From a checkpoint of a small mixture-of-experts model trained on Wikipedia.
Experts: 240 SwiGLU neurons an expert, 1 pick a token, a softmax router.
Below are experts of layer 8 (counted from 0) of a mixture-of-experts language model. Rows are named router (the router's row for the expert), gate (a neuron's input weights, with its number), up (a neuron's input weights, with its number) and show model dimensions 0-255. Each number is 200 + 30 x the weight over its row's rms, rounded and kept within 0 to 999.
Before each expert's rows: a language model's description of what the expert responds to; "gets" lists some tokens that make up at least twice as much of what it gets as of all text. This comes from a sample of Wikipedia text that the model never trained on. Tokens count by the router's weight.

# expert 6
What it handles: Demographic and geographic prose. Articles and nouns in census, population and geography text, such as the, population, town, village, sq, plus African after Black or.
gets: " the", " of", " from", " in", "N", " a"
router,219,219,189,193,162,218,240,167,224,214,215,211,179,177,215,183,240,204,199,147,175,113,217,140,204,202,217,193,190,172,271,212,183,206,176,159,227,192,196,180,232,196,165,192,207,177,200,173,263,203,208,162,248,237,162,226,230,215,204,206,178,192,205,202,186,183,161,147,175,214,185,177,229,196,233,216,191,206,177,257,205,171,203,198,197,213,196,222,183,206,152,181,179,188,173,187,234,220,184,179,212,172,232,281,232,223,177,190,198,195,234,207,151,167,185,205,141,232,243,202,177,240,217,210,159,304,231,256,234,225,241,214,201,199,182,194,221,218,196,217,188,150,171,185,159,196,215,239,242,180,224,176,210,218,209,184,225,218,172,250,208,189,183,173,173,204,204,229,242,198,173,193,205,221,178,117,230,240,207,180,238,188,188,221,165,253,185,198,219,167,185,247,225,184,197,147,215,226,257,205,170,180,202,200,176,177,191,195,156,243,182,182,233,161,195,221,148,173,147,188,186,172,220,156,166,272,198,144,193,171,248,190,220,241,198,199,199,242,255,171,247,222,207,175,247,243,187,243,176,194,236,207,140,211,153,268
gate1,231,246,220,204,190,201,211,177,213,161,212,205,249,170,206,247,240,161,169,190,230,151,206,136,202,131,216,188,207,146,194,231,153,216,259,188,202,229,175,166,217,215,179,187,216,175,172,235,175,174,142,187,242,168,195,188,208,184,231,139,156,190,229,199,187,153,228,206,166,203,258,222,193,158,191,227,128,220,177,216,155,195,222,254,181,160,186,139,165,147,184,215,133,225,181,204,231,180,198,192,155,207,185,170,181,136,192,201,208,256,190,202,177,215,241,138,203,217,187,178,169,214,169,178,228,219,185,117,226,264,200,165,180,221,176,187,174,202,186,249,236,183,226,200,193,216,196,169,160,165,167,200,197,200,176,228,210,170,174,157,181,185,227,199,144,165,187,181,214,177,179,201,199,236,212,256,236,234,203,206,192,163,164,180,225,197,206,177,230,159,248,185,157,181,244,211,162,193,224,183,241,269,227,223,173,212,232,251,217,197,182,162,179,181,157,245,213,174,178,238,255,228,209,204,178,179,183,166,212,209,228,218,167,228,203,186,195,184,237,201,189,199,180,214,213,223,212,140,232,220,172,148,260,214,201,184
up1,184,138,177,238,177,224,207,224,186,204,180,220,150,159,265,185,158,226,188,186,220,205,217,232,174,216,202,180,229,188,192,170,147,189,177,134,204,204,197,211,185,201,186,109,179,159,229,178,268,184,234,189,112,182,227,199,205,163,192,241,242,250,149,197,192,221,204,174,180,203,176,191,231,213,163,151,207,182,176,188,199,159,215,214,169,198,204,206,195,258,203,210,244,221,214,180,146,173,190,178,168,180,169,219,239,210,181,196,164,225,182,201,227,169,188,208,245,206,196,242,209,200,203,192,157,188,211,218,209,177,151,189,231,207,234,257,223,210,213,180,226,210,172,191,148,192,166,192,201,160,171,176,202,160,214,208,184,182,179,257,206,189,178,179,219,263,191,208,178,163,269,168,248,197,221,176,141,140,137,117,153,184,184,250,222,218,192,198,214,231,180,229,224,203,174,208,195,209,191,223,168,126,175,221,199,191,199,187,266,185,185,173,246,177,207,210,222,241,217,178,190,201,181,211,221,240,258,184,203,208,158,178,233,173,184,200,169,206,240,221,242,139,229,192,206,157,259,197,222,194,265,255,170,182,199,194
gate2,206,238,127,184,232,182,214,163,216,133,190,204,155,194,221,239,217,210,145,240,157,203,159,180,185,212,153,178,177,234,170,197,207,227,222,218,216,207,194,258,202,212,163,210,204,187,169,132,230,217,219,173,188,246,182,190,205,179,226,232,212,184,198,226,214,192,248,188,194,188,188,221,252,162,195,168,212,146,201,268,183,171,224,213,245,182,227,146,150,223,228,199,249,209,110,157,214,158,194,177,233,240,193,182,232,216,216,230,196,202,214,300,206,187,173,221,234,211,170,196,148,181,166,174,192,208,187,274,178,242,186,207,171,226,189,222,226,234,232,169,197,240,206,205,173,235,219,206,169,211,225,186,179,176,196,220,218,201,225,213,204,163,224,178,230,205,226,268,193,202,193,171,245,195,161,169,186,181,152,230,231,183,223,202,191,161,209,187,149,178,145,176,184,231,213,160,192,249,205,246,211,256,188,243,119,223,165,196,201,221,197,167,214,134,203,202,223,237,210,223,233,187,189,209,198,205,215,243,255,194,229,171,206,227,200,193,177,244,202,166,226,166,192,191,197,284,172,202,185,214,197,160,171,230,222,168
up2,191,176,260,177,189,194,187,244,211,182,195,199,207,208,239,154,165,203,202,217,224,216,232,154,168,192,216,176,219,186,215,205,222,224,234,164,227,222,195,172,242,220,177,128,168,226,224,231,138,204,243,214,173,180,235,208,146,252,225,221,155,156,262,149,177,209,172,218,213,208,223,164,212,189,232,224,177,135,218,163,177,162,211,141,151,208,187,217,200,152,183,220,161,209,237,187,181,253,184,204,186,147,188,192,155,200,211,191,261,173,193,187,199,209,249,190,207,207,239,208,213,223,244,228,178,199,184,218,173,192,174,178,228,192,190,166,190,194,229,235,177,203,211,197,241,157,161,195,168,164,215,147,192,270,148,193,191,179,242,187,160,226,231,242,190,218,109,201,228,176,234,225,180,210,211,204,176,171,186,215,245,201,194,238,214,208,207,203,194,265,269,254,195,181,149,196,184,140,217,195,145,167,172,218,245,215,225,271,222,189,168,184,202,260,216,216,186,155,224,180,173,204,165,181,170,221,197,210,219,130,173,219,194,148,202,226,263,177,214,174,195,207,229,206,216,159,203,170,148,190,198,200,217,159,177,205
gate3,159,221,157,226,185,207,242,212,216,246,216,214,214,172,194,223,202,184,257,214,205,165,200,177,165,261,188,193,186,160,151,159,203,211,228,208,186,193,194,178,186,247,166,169,199,182,237,220,151,244,203,198,174,217,213,226,241,222,202,240,252,174,227,134,207,173,208,184,192,164,196,200,223,169,159,189,223,214,148,188,174,195,204,259,248,169,198,215,201,151,212,238,163,246,186,193,212,218,172,262,232,203,186,197,200,200,205,226,186,140,225,224,207,149,199,229,207,202,198,194,244,174,227,188,235,194,178,234,174,199,221,205,146,225,242,236,237,177,216,210,192,222,179,205,223,238,251,175,209,182,166,191,222,214,195,229,215,179,225,186,192,213,188,192,221,187,188,199,237,189,173,205,207,215,98,201,232,248,195,225,229,220,158,209,176,163,250,178,184,189,229,228,165,145,222,199,194,210,199,212,181,164,159,198,220,202,212,206,167,205,108,166,169,181,149,180,173,253,243,230,249,222,138,165,157,196,181,189,193,200,175,211,204,204,110,164,143,264,222,163,222,181,250,197,195,253,192,228,243,156,116,210,202,208,237,215
up3,184,260,103,209,189,206,209,132,200,227,203,216,188,217,188,211,246,218,175,248,138,194,206,205,188,219,231,168,244,224,216,198,218,188,147,156,166,192,206,179,229,222,218,240,247,240,113,248,254,206,230,276,193,229,210,196,207,135,160,264,206,182,163,185,194,214,180,193,180,213,254,186,209,222,196,163,236,226,251,215,265,164,235,194,244,222,246,196,160,203,234,219,170,206,177,213,193,179,236,226,180,235,206,197,199,194,245,162,224,175,245,250,188,178,194,239,191,246,221,208,183,193,179,218,130,153,151,203,205,208,189,219,223,194,243,181,181,190,175,181,180,202,159,198,182,197,188,246,158,183,213,193,181,216,202,193,232,164,217,175,195,179,167,189,149,228,207,169,225,225,160,244,199,196,189,199,221,213,257,203,195,181,223,186,211,214,216,198,214,243,219,172,245,201,166,181,186,222,215,216,215,209,218,174,232,248,203,215,145,198,161,188,214,223,182,195,241,227,142,167,215,159,219,168,181,206,204,225,153,243,179,199,190,184,175,187,201,213,199,116,159,200,200,208,213,243,152,185,153,204,225,206,291,198,171,191
gate4,180,249,185,240,190,176,153,235,191,177,228,215,249,192,165,162,214,151,142,188,173,182,204,184,192,158,199,170,187,206,177,209,164,184,203,236,261,145,175,151,178,228,171,184,165,182,183,219,197,187,151,152,231,246,213,166,197,242,195,166,234,176,136,217,230,157,198,239,211,155,172,194,176,208,205,211,189,184,207,177,219,244,199,242,185,172,144,172,199,202,168,199,208,223,240,211,168,235,204,237,176,178,194,190,193,172,189,224,172,177,163,214,242,147,222,231,182,173,180,219,181,201,153,246,199,226,187,182,196,168,165,185,185,172,233,210,266,188,182,175,224,240,179,194,252,217,237,209,201,191,205,217,177,162,159,179,188,183,242,155,221,188,174,190,162,188,180,201,210,229,170,181,223,226,205,234,228,182,232,201,164,247,192,230,201,180,211,184,219,224,181,193,164,204,226,168,116,199,221,189,189,188,163,211,172,122,153,212,231,186,222,208,177,174,182,260,140,207,203,223,230,180,209,150,252,190,202,140,176,178,199,254,300,176,150,159,223,209,144,181,182,183,110,200,160,215,201,194,169,218,237,183,167,220,180,195
up4,200,173,212,238,267,218,201,246,146,232,213,171,185,238,257,227,245,185,216,193,221,182,222,162,139,153,186,209,184,212,162,222,172,143,178,213,180,200,210,180,188,191,187,185,212,225,159,196,271,192,149,151,199,238,178,218,190,237,221,192,241,173,199,173,159,199,214,177,158,170,178,201,218,194,204,163,217,175,216,299,201,182,189,205,188,197,162,246,195,201,218,186,252,229,230,210,229,261,220,180,147,147,203,159,177,227,151,221,201,139,181,176,241,197,182,168,201,187,221,180,146,191,253,199,190,222,224,193,180,246,215,202,162,228,232,199,167,232,192,170,178,159,161,193,184,186,192,162,205,179,232,250,147,187,130,197,166,159,201,211,238,200,181,182,182,174,263,195,182,185,213,243,190,215,223,157,221,166,192,223,144,200,243,184,230,204,239,199,161,233,210,201,164,177,203,180,190,192,253,185,182,233,175,238,167,162,169,159,228,178,198,171,161,199,230,223,167,282,193,141,226,226,162,194,207,206,238,169,144,203,162,213,215,188,190,211,211,228,200,145,167,183,207,199,252,177,177,194,235,237,209,225,204,246,172,209

# expert 2
What it handles: Clause boundary punctuation. Commas, opening brackets, colons and clause-introducing words like which, when, where, especially in census and election text.
gets: ",", " (", " which", ":", ";", " that"
router,195,209,177,215,218,209,203,170,206,212,247,230,204,224,214,217,247,190,237,197,166,194,199,182,204,225,200,178,186,188,192,205,240,228,178,182,204,231,193,190,184,205,248,183,150,262,207,162,164,216,226,244,233,122,172,209,207,166,156,219,182,241,260,228,188,225,207,162,156,213,218,213,197,225,183,197,166,137,245,186,209,254,192,203,262,177,243,168,212,202,236,153,236,156,152,210,233,193,235,231,195,176,242,232,184,176,171,206,196,228,168,192,188,178,199,163,223,138,228,250,165,179,183,218,220,245,240,235,255,247,182,213,185,219,165,244,181,234,194,175,213,211,153,140,179,223,162,191,219,173,184,195,186,242,231,194,162,244,195,225,198,219,177,209,98,180,205,161,238,165,188,218,224,204,189,164,188,168,240,215,161,220,215,239,226,251,210,198,213,197,173,178,186,153,194,117,186,236,200,257,230,202,161,156,209,199,167,207,212,219,186,160,183,122,206,182,240,230,140,129,186,221,146,189,172,183,169,195,168,244,203,187,251,221,195,188,176,165,186,172,208,182,187,147,189,208,172,210,200,166,207,192,189,191,222,205
gate1,242,223,192,143,209,195,216,265,281,180,204,197,174,219,153,240,201,206,210,190,235,152,222,203,194,184,196,200,220,175,193,182,244,256,228,228,240,213,156,197,212,239,227,219,215,216,232,138,203,172,193,193,229,191,198,212,272,160,191,239,161,201,219,184,191,207,226,254,166,235,194,171,178,156,219,238,218,244,229,227,187,242,198,204,159,213,185,247,157,156,227,200,218,209,160,217,153,170,187,208,188,261,243,219,195,193,154,221,202,223,205,205,215,233,191,164,168,212,212,190,210,214,227,222,168,170,195,202,194,192,146,216,234,198,258,146,206,167,237,190,164,210,257,230,175,214,215,193,210,164,171,154,212,186,173,184,220,231,240,216,246,241,247,249,192,199,183,167,188,210,214,201,205,234,182,207,194,125,176,192,186,237,189,197,199,172,175,191,164,211,264,204,219,228,246,234,207,188,187,164,168,180,202,177,158,260,153,210,170,169,239,172,210,175,193,232,225,147,173,240,199,181,172,139,163,159,208,192,215,207,208,238,199,252,254,223,229,146,152,270,246,233,225,206,193,245,165,193,222,186,205,203,164,199,189,143
up1,222,187,244,218,195,213,172,147,198,265,195,185,222,143,241,173,229,184,232,180,176,183,184,160,182,249,233,164,226,163,163,180,173,200,238,195,169,178,228,265,215,273,207,173,192,151,153,214,199,182,234,196,161,195,248,219,178,256,163,204,187,183,195,232,233,184,198,203,223,176,158,202,173,203,221,181,193,180,149,140,187,205,194,220,192,242,186,191,215,180,213,206,149,161,208,211,178,221,170,189,227,211,234,162,201,220,217,201,182,164,126,206,227,169,224,214,169,206,169,171,225,213,214,146,274,199,230,227,191,173,148,132,198,185,218,162,191,178,222,174,217,191,205,190,221,230,184,198,187,204,189,168,254,198,189,222,197,208,184,254,232,159,214,171,182,151,208,204,246,218,193,181,197,199,176,214,152,215,233,230,222,235,232,209,199,215,202,197,176,270,176,161,191,234,207,173,178,199,188,257,203,195,209,171,212,226,272,210,223,171,201,191,227,270,110,211,223,237,199,201,232,213,166,186,216,161,224,167,191,150,225,175,200,172,172,186,131,215,219,214,219,222,197,190,287,253,165,159,143,241,204,231,196,153,215,196
gate2,193,196,191,151,177,197,207,199,195,201,133,210,241,187,165,171,198,166,204,231,193,210,202,156,172,212,178,176,213,208,180,200,219,168,176,148,225,248,228,181,193,162,181,160,215,216,226,174,285,149,213,104,176,211,209,212,184,220,181,131,237,197,139,163,232,201,194,214,227,168,217,205,140,211,216,157,167,173,206,234,177,196,210,209,167,212,230,195,194,185,222,202,209,230,176,141,193,160,217,230,262,208,150,226,242,145,231,203,226,197,190,208,221,185,216,256,193,165,191,222,240,196,168,252,206,184,172,218,149,200,163,143,202,173,228,175,232,205,239,202,185,214,198,215,197,129,197,166,251,184,197,178,168,148,198,228,191,193,157,138,113,146,188,189,231,190,205,190,183,229,185,189,194,202,228,220,250,207,177,218,175,178,162,146,183,191,201,186,235,178,152,180,246,200,186,194,227,225,148,217,180,223,191,231,252,157,174,172,157,192,221,191,182,212,195,199,189,206,248,196,209,220,191,229,207,182,163,244,184,227,224,220,169,253,161,198,185,177,225,271,201,181,166,214,152,188,209,151,206,199,140,147,172,166,189,180
up2,244,220,225,181,261,201,193,222,225,193,208,248,205,167,208,188,239,202,237,198,185,184,222,172,200,283,230,220,224,181,235,148,184,179,191,164,219,169,221,223,210,143,235,188,177,212,214,187,215,215,189,261,225,202,252,235,177,200,162,128,211,222,232,200,156,192,238,270,210,189,247,193,209,236,182,207,211,202,191,196,212,175,235,250,165,223,217,203,240,230,195,142,184,198,109,207,205,181,133,211,196,209,189,190,188,226,227,232,216,237,159,147,155,220,199,202,202,198,240,235,201,134,179,154,206,218,216,192,190,220,254,215,195,200,223,204,175,217,180,206,237,181,181,136,199,218,182,204,214,236,247,207,169,239,184,171,203,229,203,219,187,123,170,206,202,175,218,254,142,164,228,209,203,191,212,168,199,253,220,216,204,186,140,231,200,184,168,201,172,220,227,188,164,191,147,242,183,188,156,239,179,234,175,198,245,134,212,267,183,191,178,187,220,177,232,199,163,203,215,185,188,223,140,188,235,154,210,232,224,214,165,223,186,200,227,173,189,209,242,160,196,246,234,206,178,216,199,148,226,166,156,269,225,202,238,177
gate3,195,248,178,212,189,226,185,174,260,190,205,157,224,173,162,207,195,236,207,176,235,178,185,213,153,140,164,191,231,248,196,133,235,236,231,182,164,186,173,255,197,149,180,232,198,223,251,252,198,242,189,180,262,147,222,283,216,205,202,204,234,189,237,201,244,138,201,241,231,163,161,257,166,179,225,239,188,170,173,249,220,175,227,210,169,200,212,222,215,159,197,153,221,220,177,174,149,211,230,261,198,244,133,226,193,193,195,227,157,170,200,188,187,211,173,189,180,163,182,182,221,152,220,228,197,187,201,205,221,225,186,194,178,214,212,224,206,222,216,197,196,202,178,241,194,184,172,188,205,156,206,216,236,196,202,236,195,159,184,216,230,187,244,218,206,231,169,191,223,207,190,199,187,188,156,221,208,211,241,233,166,299,171,211,204,200,221,179,232,188,217,243,217,160,240,238,216,229,101,168,230,212,184,192,139,226,210,177,205,204,234,222,183,243,185,225,202,232,183,174,218,185,199,189,238,180,153,208,266,219,197,194,188,165,252,188,232,216,249,169,215,182,200,223,193,213,239,212,145,223,194,220,191,251,151,183
up3,215,181,219,166,190,167,223,164,210,227,156,201,214,200,255,288,180,195,221,147,181,214,168,236,184,196,229,151,251,227,190,192,199,170,218,181,194,180,194,172,196,182,226,216,179,176,218,238,191,179,142,191,209,220,188,239,178,93,223,220,233,208,214,200,155,177,204,194,242,182,190,173,225,179,212,158,200,181,177,173,243,230,225,149,207,160,195,200,180,193,188,150,214,224,199,183,218,215,206,246,237,171,211,229,152,176,185,191,168,225,200,158,162,191,198,256,247,190,192,176,199,151,212,204,162,135,215,226,252,181,208,223,271,196,214,212,253,160,222,174,155,199,221,278,226,169,223,239,194,235,208,147,216,224,222,198,207,178,205,195,178,149,217,222,152,184,198,216,256,225,206,222,170,226,207,261,221,154,200,187,196,222,162,220,235,191,224,201,187,202,226,204,169,200,207,175,158,240,190,266,211,194,175,201,209,215,201,195,245,195,259,189,231,191,206,190,246,193,201,176,267,231,149,206,244,236,152,214,196,226,183,214,183,171,256,134,206,222,214,167,171,220,209,189,155,197,213,185,125,180,196,236,243,139,197,216
gate4,165,214,207,212,151,166,169,215,162,189,215,206,219,222,178,194,168,198,211,190,141,235,171,162,193,209,172,137,141,247,259,154,188,181,253,205,221,202,215,162,204,218,150,200,201,199,228,192,147,206,226,163,229,223,189,167,163,173,208,221,222,225,223,184,235,200,231,224,165,203,174,236,189,236,189,185,166,246,181,190,191,196,209,175,190,172,195,170,173,187,238,187,168,185,198,240,204,221,245,293,220,245,175,195,133,247,181,181,208,241,205,199,215,158,239,205,213,185,197,183,190,242,184,192,124,214,211,195,191,172,260,225,275,217,198,214,187,200,229,185,193,222,158,184,205,213,195,192,241,163,187,125,192,189,164,158,171,201,251,226,147,216,227,227,176,219,231,222,199,210,185,216,228,196,213,230,221,190,226,169,152,180,148,170,208,230,205,187,202,198,170,189,172,236,232,251,207,199,217,216,178,201,229,115,195,226,154,167,214,230,209,214,161,224,108,204,240,231,199,207,190,261,144,208,169,189,228,189,192,268,174,184,209,230,193,195,227,159,183,188,227,237,160,188,215,235,132,203,158,232,158,188,213,239,228,202
up4,240,181,174,222,231,239,190,210,203,221,197,210,227,222,135,239,188,127,201,203,156,205,201,215,189,191,226,198,202,159,186,186,196,190,221,178,200,181,188,200,188,195,199,181,186,226,213,178,235,228,188,152,144,169,240,183,200,271,195,262,159,169,182,204,204,233,207,200,187,184,189,139,219,238,173,217,236,256,173,223,246,229,204,230,244,205,240,165,212,179,223,199,213,189,230,199,222,166,185,189,188,246,258,215,176,192,189,234,217,273,182,162,203,187,181,208,152,236,196,237,231,205,201,207,185,239,223,181,217,187,183,194,178,181,189,207,257,204,138,178,239,236,199,194,265,238,229,143,216,231,201,220,233,175,157,201,212,168,162,198,202,201,141,222,199,204,260,184,160,202,168,195,183,208,175,130,200,159,210,223,183,174,210,201,196,195,216,208,129,256,194,234,227,170,211,163,164,239,196,195,227,156,241,189,256,197,170,213,136,158,182,165,163,183,218,244,204,257,248,192,205,212,215,154,183,160,211,173,175,194,199,227,298,227,188,284,187,166,184,217,154,205,201,191,202,229,174,200,203,166,253,175,225,181,252,219

# expert 8
What it handles: Academic and institution context. Articles, prepositions and institution words in biographies of education and careers, such as at, of, Academy, Sciences, Royal.
gets: " a", " the", " of", " an", "s", " from"
router,220,197,195,214,192,232,161,258,153,200,214,179,227,248,174,187,178,204,232,188,196,216,195,171,243,175,209,200,202,189,235,204,180,161,205,201,195,210,150,163,212,203,177,185,240,161,201,225,165,168,171,208,160,208,180,210,199,166,162,159,199,210,239,192,152,187,226,256,246,222,251,180,199,191,246,216,231,190,218,217,139,201,270,136,194,182,198,210,186,159,155,198,177,215,251,232,189,216,226,243,225,166,159,200,263,234,161,136,199,211,198,171,159,225,174,173,181,242,231,186,221,174,189,190,200,117,174,121,200,169,173,184,154,169,202,220,170,217,212,226,200,215,184,217,183,204,193,192,221,219,203,201,187,222,229,241,199,176,194,199,177,202,218,192,204,196,179,180,232,257,218,231,202,177,190,190,204,161,211,185,218,200,232,197,151,188,188,185,241,140,210,152,168,164,237,222,224,204,179,234,145,242,256,172,182,224,174,194,213,235,221,177,254,220,203,216,204,219,299,234,231,183,143,165,216,210,164,230,230,180,226,153,186,175,155,167,202,199,233,192,182,224,179,192,180,164,228,128,162,186,239,232,245,129,153,238
gate1,192,156,229,197,166,232,208,196,240,251,155,214,203,212,182,265,182,171,176,213,230,161,192,239,222,186,169,231,200,253,254,232,169,235,154,248,164,226,220,154,173,225,207,205,239,213,152,145,179,224,174,150,215,224,186,207,208,201,194,217,163,164,197,181,157,168,234,232,214,153,209,271,189,213,231,128,206,154,243,253,206,209,234,205,272,182,173,224,176,140,180,214,206,200,212,216,167,216,185,240,184,189,208,185,157,187,152,228,189,255,203,210,181,160,236,144,170,199,207,160,210,183,214,192,193,204,234,196,257,270,208,185,188,213,212,214,219,216,196,210,264,232,200,223,192,171,185,202,183,196,227,193,219,153,230,246,207,165,162,147,139,152,213,191,204,211,117,219,180,222,194,245,238,227,211,222,180,210,209,177,195,234,201,233,211,208,180,188,174,230,192,203,214,211,191,236,211,221,136,181,175,185,167,235,206,186,234,170,218,179,199,216,188,213,209,238,164,232,173,200,167,236,210,224,222,226,216,180,163,225,249,255,257,219,199,207,209,248,164,224,233,190,215,208,191,186,214,197,239,258,220,145,244,221,228,146
up1,211,236,202,172,173,170,244,221,195,247,237,202,233,182,198,213,178,181,195,232,263,210,177,224,191,191,201,257,241,150,160,209,191,186,168,151,187,228,234,158,204,182,153,241,142,155,256,182,194,171,218,206,206,146,252,153,182,145,189,194,193,203,203,189,187,196,218,220,221,224,173,194,199,179,192,178,193,214,211,195,180,181,187,189,195,188,217,207,183,271,223,174,228,148,196,241,229,205,261,241,257,215,179,198,226,213,186,186,187,128,204,192,193,200,166,207,201,247,199,198,171,225,166,233,189,145,190,204,133,127,225,163,208,211,268,222,192,222,169,196,183,225,154,230,216,233,193,158,193,210,171,166,173,197,214,174,203,204,224,151,228,197,212,248,140,214,243,226,203,235,221,180,147,224,228,186,229,293,191,255,161,146,238,175,193,204,220,194,198,202,206,151,146,271,228,165,214,229,204,201,213,173,204,170,198,180,166,199,206,230,125,234,228,197,240,163,223,232,171,166,208,188,190,207,219,215,233,234,194,218,186,195,193,217,190,114,171,207,156,206,166,230,215,191,183,209,210,183,136,211,195,213,187,201,208,244
gate2,238,184,176,220,216,182,170,215,141,200,169,155,195,185,189,159,252,164,218,208,185,185,202,219,156,126,199,166,236,222,211,206,231,207,189,187,192,195,217,197,216,237,202,247,193,185,180,200,228,143,205,251,199,162,190,189,220,188,213,208,161,188,214,248,232,152,232,199,270,205,150,210,199,256,176,207,197,206,234,216,179,192,178,182,183,193,224,187,163,129,222,217,182,146,229,228,224,241,195,223,243,181,214,218,187,251,193,168,242,165,223,203,212,188,231,218,169,236,249,206,206,169,167,213,191,182,239,209,237,193,147,206,224,197,165,252,163,158,213,232,193,194,238,174,165,182,241,245,235,211,159,191,248,241,236,202,160,171,100,165,234,229,221,216,239,201,181,177,254,241,207,125,229,198,214,204,201,156,195,211,186,155,183,244,192,258,212,179,189,173,212,230,159,216,217,214,144,197,214,215,203,213,199,187,233,168,224,195,219,215,196,200,214,218,233,258,162,284,227,135,230,202,193,215,231,217,192,148,196,210,257,211,207,177,192,178,227,183,130,247,197,213,178,235,187,222,185,198,247,209,183,184,250,174,201,161
up2,213,207,211,192,236,195,262,239,204,171,256,196,200,148,160,237,242,254,192,213,213,211,210,178,168,217,149,186,193,169,208,238,227,170,172,227,172,216,195,169,185,224,205,195,207,157,161,171,233,162,255,210,257,194,234,214,187,228,189,161,179,218,221,253,199,196,149,195,230,186,176,194,236,171,227,226,224,244,232,215,168,186,224,204,226,188,189,200,214,198,210,171,190,207,209,176,238,194,205,198,185,192,180,176,181,190,179,229,293,210,170,171,258,199,208,184,141,218,276,244,233,158,212,167,173,101,218,198,192,228,150,262,208,208,189,291,206,218,197,232,172,163,155,203,139,169,184,188,161,134,158,197,158,222,244,236,202,220,154,200,223,235,193,235,173,145,214,195,193,242,211,221,190,219,206,201,176,182,192,203,184,220,242,187,218,184,181,189,155,208,231,207,196,214,237,221,222,235,223,205,206,181,185,212,178,200,197,214,225,242,172,173,222,228,159,219,189,194,237,184,189,168,178,172,207,214,172,142,201,226,170,152,181,197,228,182,250,163,185,244,219,173,204,216,280,230,239,184,167,209,197,199,278,250,199,198
gate3,207,204,179,194,183,197,241,155,169,225,228,212,181,252,176,223,159,188,233,218,255,135,207,199,182,147,231,217,246,188,157,183,199,225,241,202,191,194,199,193,212,194,240,240,184,155,215,199,238,192,217,205,199,189,204,212,184,150,238,162,211,216,208,189,209,179,270,172,229,198,192,173,218,240,217,218,217,195,205,241,169,178,204,211,194,224,165,233,218,179,209,186,239,225,239,192,259,206,163,232,205,185,194,173,195,244,162,170,218,203,249,167,224,216,178,224,218,200,222,213,160,175,171,171,203,155,205,150,171,183,166,146,229,176,139,209,151,206,176,180,184,202,191,193,213,220,198,228,239,226,139,194,273,188,182,203,215,173,174,157,200,224,211,236,217,228,194,202,184,232,165,144,271,260,245,274,185,184,248,175,205,204,232,235,238,182,173,186,166,148,190,201,204,154,241,254,176,183,211,160,180,201,211,213,194,189,223,234,186,157,186,195,225,247,202,212,233,247,128,209,151,230,240,222,179,177,206,177,175,203,159,196,183,241,197,138,189,211,188,173,197,232,189,238,222,207,122,124,235,242,174,198,231,248,149,225
up3,217,231,170,165,243,192,211,163,214,195,225,209,192,204,190,134,154,186,181,208,228,178,226,234,258,194,176,176,186,207,183,202,190,186,138,220,198,234,214,166,178,220,156,164,185,205,198,214,229,195,137,214,263,248,158,247,209,209,197,224,228,206,184,168,190,187,247,197,128,163,127,225,197,193,152,229,208,175,172,163,195,203,200,238,175,191,133,264,221,239,220,188,151,190,206,169,237,141,181,238,177,215,245,209,227,198,249,219,172,183,213,210,208,169,208,194,204,196,220,173,190,186,161,255,214,245,197,199,225,256,201,218,188,191,208,267,190,223,206,186,170,237,258,154,180,215,192,235,248,169,218,221,168,206,110,193,216,212,195,201,164,237,216,263,185,186,196,239,150,212,186,185,253,201,146,210,199,212,207,211,150,193,228,178,170,193,229,204,197,180,217,188,196,214,222,227,211,245,183,201,209,198,232,177,197,160,144,215,258,193,223,229,250,150,254,227,198,237,196,172,217,284,170,208,241,196,203,176,181,228,198,224,272,204,195,221,189,213,183,260,207,226,232,176,183,172,237,190,171,209,223,164,232,204,175,229
gate4,215,219,198,193,240,187,226,188,216,155,182,185,207,268,200,194,163,186,215,212,230,155,208,152,187,157,188,161,224,225,214,161,225,209,215,201,184,251,208,245,163,238,182,198,242,199,202,157,173,206,216,134,226,154,171,206,179,167,235,165,182,184,170,183,152,172,232,179,216,206,126,258,164,184,181,186,243,185,198,225,199,99,186,228,227,201,165,193,211,188,237,175,159,170,198,192,222,205,196,212,211,265,188,201,204,214,222,191,229,180,162,218,230,266,231,137,165,207,176,200,208,201,157,249,228,99,232,256,227,239,173,201,198,200,215,232,218,227,219,175,238,201,185,201,191,155,222,161,222,182,107,195,197,189,203,219,202,193,218,187,180,217,206,215,158,205,171,255,156,202,202,225,264,172,225,204,241,220,174,233,211,210,186,139,260,171,184,186,259,148,217,168,171,187,205,230,188,210,157,194,199,193,184,223,193,236,202,158,226,171,229,215,179,209,189,211,212,252,181,198,206,229,201,201,191,230,175,206,167,235,192,205,175,184,220,192,139,200,164,250,171,225,150,179,209,224,214,167,176,167,187,174,198,269,235,177
up4,206,174,161,222,200,200,205,159,179,239,241,237,197,265,180,152,189,239,233,209,213,163,164,138,200,188,218,190,211,192,194,164,245,192,199,235,196,232,251,216,230,197,165,261,208,184,227,244,150,207,238,189,173,134,194,176,213,227,178,221,177,199,183,160,173,230,166,172,172,188,219,210,168,215,99,175,193,191,182,186,161,170,190,232,177,204,195,237,238,264,214,212,179,187,154,214,198,260,224,241,179,189,158,213,166,174,211,223,185,169,158,157,183,208,243,242,191,198,193,195,185,150,183,239,168,139,200,208,158,150,195,184,235,184,236,206,179,198,238,176,191,239,174,218,201,241,195,197,185,246,157,166,218,192,211,187,264,218,226,155,248,229,239,203,140,184,230,173,227,231,227,192,180,213,211,236,205,274,205,236,189,199,238,205,214,220,198,195,200,195,181,183,142,185,157,230,165,220,204,204,189,176,155,128,196,126,246,162,199,184,198,230,245,207,189,171,247,197,199,247,197,197,208,211,221,191,166,223,198,226,159,241,125,189,190,208,226,184,198,248,195,209,174,138,212,221,240,207,195,206,192,204,198,144,215,204